From a checkpoint of a small mixture-of-experts model trained on Wikipedia.
Size: 9 layers, width 192, vocabulary 17837, 23.2M parameters.
Experts: 64 experts in each of 9 layers, 4 picks a token, a shared expert of 192 neurons.
Training: a variant of SOAP for the experts, 589M tokens.
Below are experts of layer 5 (counted from 0) of a mixture-of-experts language model. Rows are named router (the router's row for the expert) and show model dimensions 0-191. Each number is 128 + 32 x the weight over its row's rms, rounded and kept within 0 to 255. Numbers have three digits each.
After each expert's rows: a language model's description of what the expert responds to. This comes from a sample of Wikipedia text that the model never trained on.

# expert 30
router:156136135161129129198135060158128157165109153145089196118110144079216144160158124095124171156085134129151146069077093098130078120123114142087158160118140065147125105127102097115169113162123136128117154144159127096143110086103050155114109141132095143147154110149147095122108146151135148137199148079185154166163127163131166188171133100177103155119076100119126111126131149196170160132126082186113065110147138145146094110069176089148161144093094137087099102137108140166141088079124147148173097091140123073109161098131102155064163079160104140155089119132158104186149141122080182184
What it handles: Units, symbols and field labels in infoboxes and data tables, such as km, ft, °, aged, Domain:, Chr, and decimal points.

# expert 17
router:099149156153154126088077164134132091136138111075148152117124187144118166139138086156107150174101051100155133119079152129101086107139106162156127073092146166150160072102159159129078076125091138096076074084129084102119126157137192171170122105157113143060092107137119106080160132130033093095113149122160181129114132188133104169140145151130087201095167123105089156076100143116093132122077151128146122150108137099131155129139121147075118149133092148142151171167137157100179131126130103092171168178149095200151156110173113145066132123163125110128169166203132142160106123148136157200
What it handles: First words of capitalized multiword names, titles, teams and awards, often in tables or lists: New York, Best, Grand Canyon, Miss.

# expert 24
router:149138091145178148137098163137132152113139130160149108085142113138141082106098116118093174172190142134175039117099151148152065134129142163082136097125168142172111105157174119117142116134093149085169189073165101148098092125087090108147084138148120123155148147095070165159111099165081144148165130118158104093111112080144151061196161140087194171090103133145098141115142145150181091149067149123085163107176077125132079136168134131107180123090132115129151107119164095106146164126152159165142172175142122062138201117101215150147125179089140134104122168101098099144175139145092117081
What it handles: Past participles and main verbs after was, were or to, such as used, held, released, directed by, confirmed.

# expert 62
router:072146144145176080132072090135122139165097104152132129167100121070151122094110088148139118115146062147110159158218118129120101178153104172182125077165123085173162079088072120163140106101145140105087148125086155088090154153152097130138139097169161116113086088133101118126096116151132133142137102168191188112146117128119103093107136099167120150138170071154146164056163177113089140140148141095122105095104096065119119189165121120132105187056138180149144158120094114100108166159067145107110181114150159104150134078114098130153123111144117042069160095172134142126169099159114172101
What it handles: Common first names like John, William, David and the pieces completing given names, such as Mar-la, Syl-via, Melan-ie.

# expert 40
router:082083091113153106093113163114104164104174104061128128170071157091117170126121137120152154153066104116150168066109101121129103202082086132158118175146088084158143095112138139119087163126123145090066110131134121193130103156101142183108129091167105095140085193125132149097075120152181173157140092104140162089166144125145146170123115141140124120161161109147113076076130183171113178154117185131094082118068172131134177119111116122081158155110157116080173101134083144109092104117087140067110111114128122180089111094174079089103140140161107082127210110176117170116092146155109160142
What it handles: Hyphens, dashes, brackets and mid-name fragments in hyphenated proper names and markup, such as Rot-Weiß, Seung-min, ^{2}.

# expert 28
router:132115140160094146197165131172104173150135182124129157156157136095138104153128092094148197110101176128121123089067111094096124110113076156124160129148112102085115109138135088110155176163139074176138163133128148102124109071120103170056148129140149188064114116105144139147114178182155152120160129092117145183129164154115143153172150125152111127135160114102169090106127122165111188092200124122148119178164092163104101202077136087118145107113062085105049105135111112094150098080142143168162089090134111100099170082096107079117155121105091142143079169155153124077151050099112108172
What it handles: Articles, conjunctions and punctuation within census, demographic and asteroid-table text, such as the, and, its, while, MPC.

# expert 20
router:107055165126168165126185168111133130127177129140089130164064125108156147087087074148128153138120111136153146140123135085170156126092161160152139204111097133122142131080133124162132095128146139139122112111161106106123143153128133083133125120116086108153174153106136089106139157048139141076097070097171110172182081171050093081090153168136146119081148170118166109076120092148126145075081072119081110128145168108173138073089061138130071114069166168086146081128147116163151118105087099162170129154080200148155180159134139187119090110095110132127136083083150135136119158115088160126
What it handles: Uppercase letter pieces inside acronyms and codes such as IIT, GNAC, LMG, BLR, plus odd mid-word pieces of technical or foreign words.

# expert 25
router:167156089160163145150112173111097164136117132170162115076153091127172071137098106116103156192160119153149051102098151135141113128132115160081112125142162151165099101172135122087107146133118136118154178080182086149112078111097106121146104146159133098156135157098033173158098139160100126162124121090149124094112121055122149093200131176108215151095092152121073150105098180134142088146088161138097157136137123127121117146181099104107171148102164113147116105096157103079146135114151128189155193126119156103114168112039160138180111185048156139138102147109085122136163158142108098095
What it handles: Past-tense or participle verbs after was, he, to, such as began, played, released, served, built, including split endings like spl-itting.

# expert 19
router:082102155132133097178123143102139154066132180134128113115104141080085143068120130128110132054084076109120128091156066139153127098067125172205134150164097147147143070082094191167126138145148147139118101099160121138175089155176221127132164132120133155102119116120110050129103085153103121156111100171122109093131074189125080106116139150157104144175143136164151126127119082100126070115166117117142113150075131076139109174181106184105088156148087151119129171099091131106107160160119102105109187105107158136148180136112196158120126140164180088098122103163150169088152124087121085183
What it handles: Middle pieces of long rare words, such as scientific names, chemistry terms and foreign names, e.g. Organ-och-lorine, Leuc-ost-icte, lib-ret-to.

# expert 50
router:111150068100153152085157145177108200146104189128121122172034131117122183103097155169164115179140098126168157104149053103135134159093082102139151105128086138083169135115209118145126083101132126102082144058089142194115120154115085123121151104136128053153105168134118142144093179122173104133124109085148124132142153160116089119096109114139114117160185108098150094092164131151162119102125161094097054120033099178111165149158083104114092209095153128126142102132119112065104119124134098095149130169154126087131129165141139107130135077149156080160171134098163122120126139177109139144
What it handles: Capital initial piece of a surname right after a first name, such as Carl B-ereiter, John F-illmore, Mc, McC, Gh.

# expert 42
router:123102165186127099107139174091109106156082106107180087187034106136136152122130080121117099158085145152144131094144133120137075133060127091148151135176093140135121151096120106082135116136133176126115077092091128164043153165200085156125093069122103130157163163105116118160112153139178141115088155113197172118135158124147124133101144102155152133113158136149187093054174157167099167143125133131109106142150131058098169163144131113107142176110166184135097125136100122173064121155054177110102134202161153126134116138167093113128093069126067108175170108126104111100093106126115138104
What it handles: Periods after single initials and abbreviations (D.C., F. W., B.S.), hyphens in names, decimal points in numbers, and LaTeX subscripts.

# expert 1
router:195135054157104098079144111111116102106157105097149124118084112141169150209152159151076153086135127073092124109136065110163134082122066123164196059052080097131098142072156156129185138129142082144120167166160191118147115149108157112160148135083081110146152137132168086074104096148078129139138175147115099102156103121117158097126163125126186106155109130132153134161163166093157103127137095125155161108106129180165162138126097140126076158147083118190135142133140127105071175150130129080109083099158123082138099120131143149128171144168062128070090136090158143084094083130102086154
What it handles: First pieces of split words, often Latinate prefixes like dis, inter, con, trans, as in deb-ts, complic-ations, en-larged.

# expert 22
router:139166108094089151152138097117145153137178121190142075115106171137093146146130090127152136139190133135143112147164135155070151161172182128119093111146170143101150136146163103126101177047106109123149096139126115086092144136124097082154088104158177161187129112162121112172133103112156085167107171101104119077099130158140110116067139148126097073112049105169125134189167083132145140125102101152139178129135111179097094080082128181185135108087142178112051151109178091121105131113091170112136079158086131135194142164050110084139089127170110156152182096082118104169161128111128088090
What it handles: Four-digit years and year endings in lifespans, citations and timelines, such as (1862–1910), et al. (2003), 18|75.

# expert 15
router:155101131136104158131113157161193140137149097142189068177122091130107077178112181104140129058102073180097098106183167161160103099145187150087154157126160167107116201110111145091083101155102137135146114098140163127107111086107159110145152110157123090140187093113166102115154129085118152113078134132092148120068150093135169153057111166105162160137165144065162119168124126109107124159156166138127143145122109141118100145188148129099124096137092136148127111167147162046117152129157108112103126118094116140066076124170184132156121171096067063164144068146110140071091113131146169057
What it handles: Commas after a clause or phrase, before and, but, which or such as, plus some closing quotes, brackets and sentence periods.

# expert 43
router:138137116111130109178149115102134067107175098062096117202111210112121138066169111113110058138125151103116163166108070130111196106113123066159111138126113136131096149174085161158123177139103194104164085113148133168115117154143173134140135148134146176138127131199172076089159097121072149143126155180138174081162134120108179151165142116119117109118088110087161144111098140070114126147138128154161147113137155134123211147179139157067122118162096081179109115086136160120142104142131107077097113093093111134085085109198147090067156167112042108105130134123114184113114121128150133115
What it handles: Relational or part nouns after the/a/his, usually followed by of, such as head, front, son, member, outset, outskirts; also hyphens.

# expert 27
router:130141144113105090152176190105136153023123158178110126129133103121137087081128090065110111143109146145125106122179037122176154135192170098139127197110137151123165182191074142174116120107126151118130126104041145124121180128125155143132100136111093081090112097091114197093101160108173138101101142189116070174125129112175098170103153122132150125129061157122108143171143088105101087139120135150148124133085134142100093085091180140173137124172147138132145122097171108109104107167125138135136153170138191121145108147032119103092106103120154116124118122097100118111150172063125079154
What it handles: Word-final suffixes of Latin species and family names such as -idae, -ensis, -us, plus surname endings like -ović, -sson.

# expert 0
router:188114090132142128081148181136159141141036087147184153071110071076164155180137124185151151144157111124072143105122061106134126175131082105104140092082118113121119165105142121132156163144113129136143179187172132139139080161110127119155129104063090051167174145108136164113114131156125125117152149094091094126128093126153161090186169126096193057133088202182108071190120175118131062150110127086185117126121102158165149115110062122120115184140121101105124167122146108121077124110110148135163088124134129093108104137084093120161123133140109130169103130102099147110079141079118099113
What it handles: Opening pieces of split words, mostly Latin verb prefixes like dis, en, inv, aff, con, before endings such as -ed, -ation.

# expert 49
router:097098169136159146152138156158144163140140104084098149088155149185096094159143122177162123120101129164103069103127150140166130140110152140131078125092211140148193172139164166134089133165092142111109090179122088098123090139139128123138101147096094121104122100128132074171157131103145135124162146109136122133104167092176177140173069153094177151169106174126127162149149151097068125041099169176109139179128159121131093080147126160130068156186155138111151128137147112177166127136089084188114157125153170119167089198169122190056069150109188129153148142186134115173120106120117161176
What it handles: Dashes, colons, quotes, pipes and parentheses after titles in discographies, filmographies, award tables, e.g. Won, Nominated, ISBN, Episode.

# expert 55
router:169128187149189145090101098124108093044198107103165161127143125127152124118153083072085126094133142084090099166154149083126132082160114135092192154103150158150119115163143150088158102071153075073116094074068136090130157124105201127145119156139085210109106205148103093118118133129066072129055160160131124141119076125087127132113149125113115131092084081091177115145130149145160114107113170123159157154137144125140141161111109107125166128156130097142122156147163111113159131156188081105121148162107124120087113096061153143152155032154120172087127083147129135151132126166162145094
What it handles: Adjectives and adjective suffixes after a/the/his, such as new, social, political, legal, voc-ational, celest-ial, question-able.

# expert 54
router:150097179125176164100147099125128081059173119046142168148157155135115135073097069076080115089158120087094105161151132151118146098134119121120206111124135124173048120178124118114137112104137119063133074085091152129134198130107200110153088205093121188116131193143137059138145111138089099093133157188124118142108124083089180085118149168125079120119092078107157118159129112176139119098119124189128121129154109123138139173136135104119144102137100124157104160162178145129160109156180130097133107138149099136096113118098224134139153077175125177100116085167124163116138118129141139135
What it handles: Adjectives and ordinals right after the or a, such as other, first, new, main, former, earliest, often before of.

# expert 29
router:164074143127136105174133103072102142127198099182140156094111134108100172053122102079065132077046115128154162106168090101137068127135121168142110126165087177136185081192122110133096128107161104124106179145090067139127186128102112184096117097105166169115111158117136121172099126144116175142105069127103138154084128117125140074121114141142146129174158141140151131178079106143130078091138114143129053081115120136127111089069107140177094146106178149108115076118065177138162120105137127151179141124110145107155195132094084165075137105135126143108140103076089118176179147118162154130
What it handles: Digit pieces inside longer numbers such as coordinates, scores, percentages and measurements, plus units like km and mi, and mid-word fragments.

# expert 39
router:103081149095092111072129103105105121119152074146128124128137155113061116092117180181044088110060128128117163173102145110122162047148122102156123097163115182136155152164134113145091076102093130130139094113161099119110169141158182064135086147101130140107121186094135107173089103129110111107142143179081149187133118128052163106107149145168104138118150146105134157075119136109117154086085130153148138133130130152134121069108131201120139071103178178152166090217142084138149120131170093141093164146114169119085091158124108120127174173140153179076189121166110097125170107073131147136
What it handles: Number words and digits such as two, three, several, million, 1–0, especially in scores, counts and measurements.

# expert 18
router:131147085051075174132140085111151115131160119163176123097105118161107095149119107134141132110170136147152057158141147132064156163158137149135120119169155157127155070108147146113148136089134113080168067167120080113135157118127100117122068106159154178155101085126162099129142100120113068158202122078164105070086109125148107171085134156148097095107062105167134120165150111131121180165111133149138125090088090149140091123088122155199132131125131165082081171107143082152106092143159192087171076169062129155144177177118131079198143127173099166127159124088120123151177150102081095108
What it handles: Four-digit years, especially 2000s–2010s, in tables, season lists, career spans and date phrases, e.g. 2014 |, (2018–2020).

# expert 4
router:143061103124116091122136179071130131111172080143122124091094130160121147105096106168087110093066112116113168071117069153148123113150113125166158141166125080121118127126114191157151080162172080154148093148139131107136065130121089101136164118107092164125095182193147087151114107157117176161101125165081078071147150136142133077082103098178169131123160132086163123174174115104115064094155118115143154134129181159157150121163146127163076109166117134120131095104125106132109118135134144065113100057135081119120123098091179160219186138116141129088099072092193139118145159165137079185
What it handles: Plural endings and mid-word fragments of common nouns, such as -ations, -ers, -s, goals, events, services, often before of.

# expert 3
router:079109104125086083162134135114171129066173139171092185114145125159153098112076168160107102170075097134156168114140143125156115125160164108125115159165195093166171119179086140166151118161171100183119114157096078076158111100106085088158109102131098097137145113182141099106141094071106162144068119198108092142147159104116118122096138117111141137110087134091113173170151070094108077118118101131117166107108121141148181100081160122138177091127192076141146065114188083137168138149116133154086099083159153099160098083099124084151124144081107121077107114073147090112149170161122105067
What it handles: Plural common nouns and plural suffixes after determiners or numbers, such as members, players, students, years, -ations, -ers.

# expert 41
router:104093101140133118063134075097171115152195089074112075178130128084134097155179170090162104154112124153100164098102090131174159171099115084107051186102076087157102177158133114125111160073138112150177139172171125201109117144119146161142148102085096128127146189089096154106116088130153171171133089123119185128117149142093107145112067102114177149190151088144150155096174091140137149180085162143187128147159103135134110123108146100162161145146091090095137135134121127173126130068070087066138133136059152155140112149185155103119071155112070125150152129150141113140096135144118140098
What it handles: Opening parentheses, hyphens, en dashes and opening quotes that start asides, ranges or compounds, such as (ET), non-hereditary, 2-for-22.

# expert 16
router:166123106131130110146142124169124152140169087149052120148119128152141195078140118121135099159129144131126156162080145154106149172120052128135116070117104101102182114198137104158114160131152116098109118155082166139075176142100094117106149141130206148128108190180169158125130103143157146063120151073095159095086179164145158078118117127123114115164099103106106096118090080142186170156110093141140078121186107185168174106100062102130128124073141102131073141136131141146169093059069173151170147133123084188134103114099087109167128083156171145106131144169124094061144131142135172159
What it handles: Small standalone numbers and leading digits inside pipe-delimited tables, scores and statistics, such as | 5,311, 4–0, 18.5.

# expert 13
router:149166119159097153153142158162162086131087135186114095157146141093129163150148159115153119131051080144165160107121162114207123135098128147142189179108183106160161153166080099100085129120131182142153132143141133095042086133107123182122165081192162085173163109119150128131089098101208152137092109099125128099074111052174165186103101142126101118124146134143164113169100151152122165146148153044154118164157117154089159092104162169160106117133098163129112101167182124102096116079102156158130105152130121145113137110140088129103121073120099070196102119137140129075112146088169140090
What it handles: Commas after day numbers in dates like November 21, 1974, plus month names, clause commas, and in before years.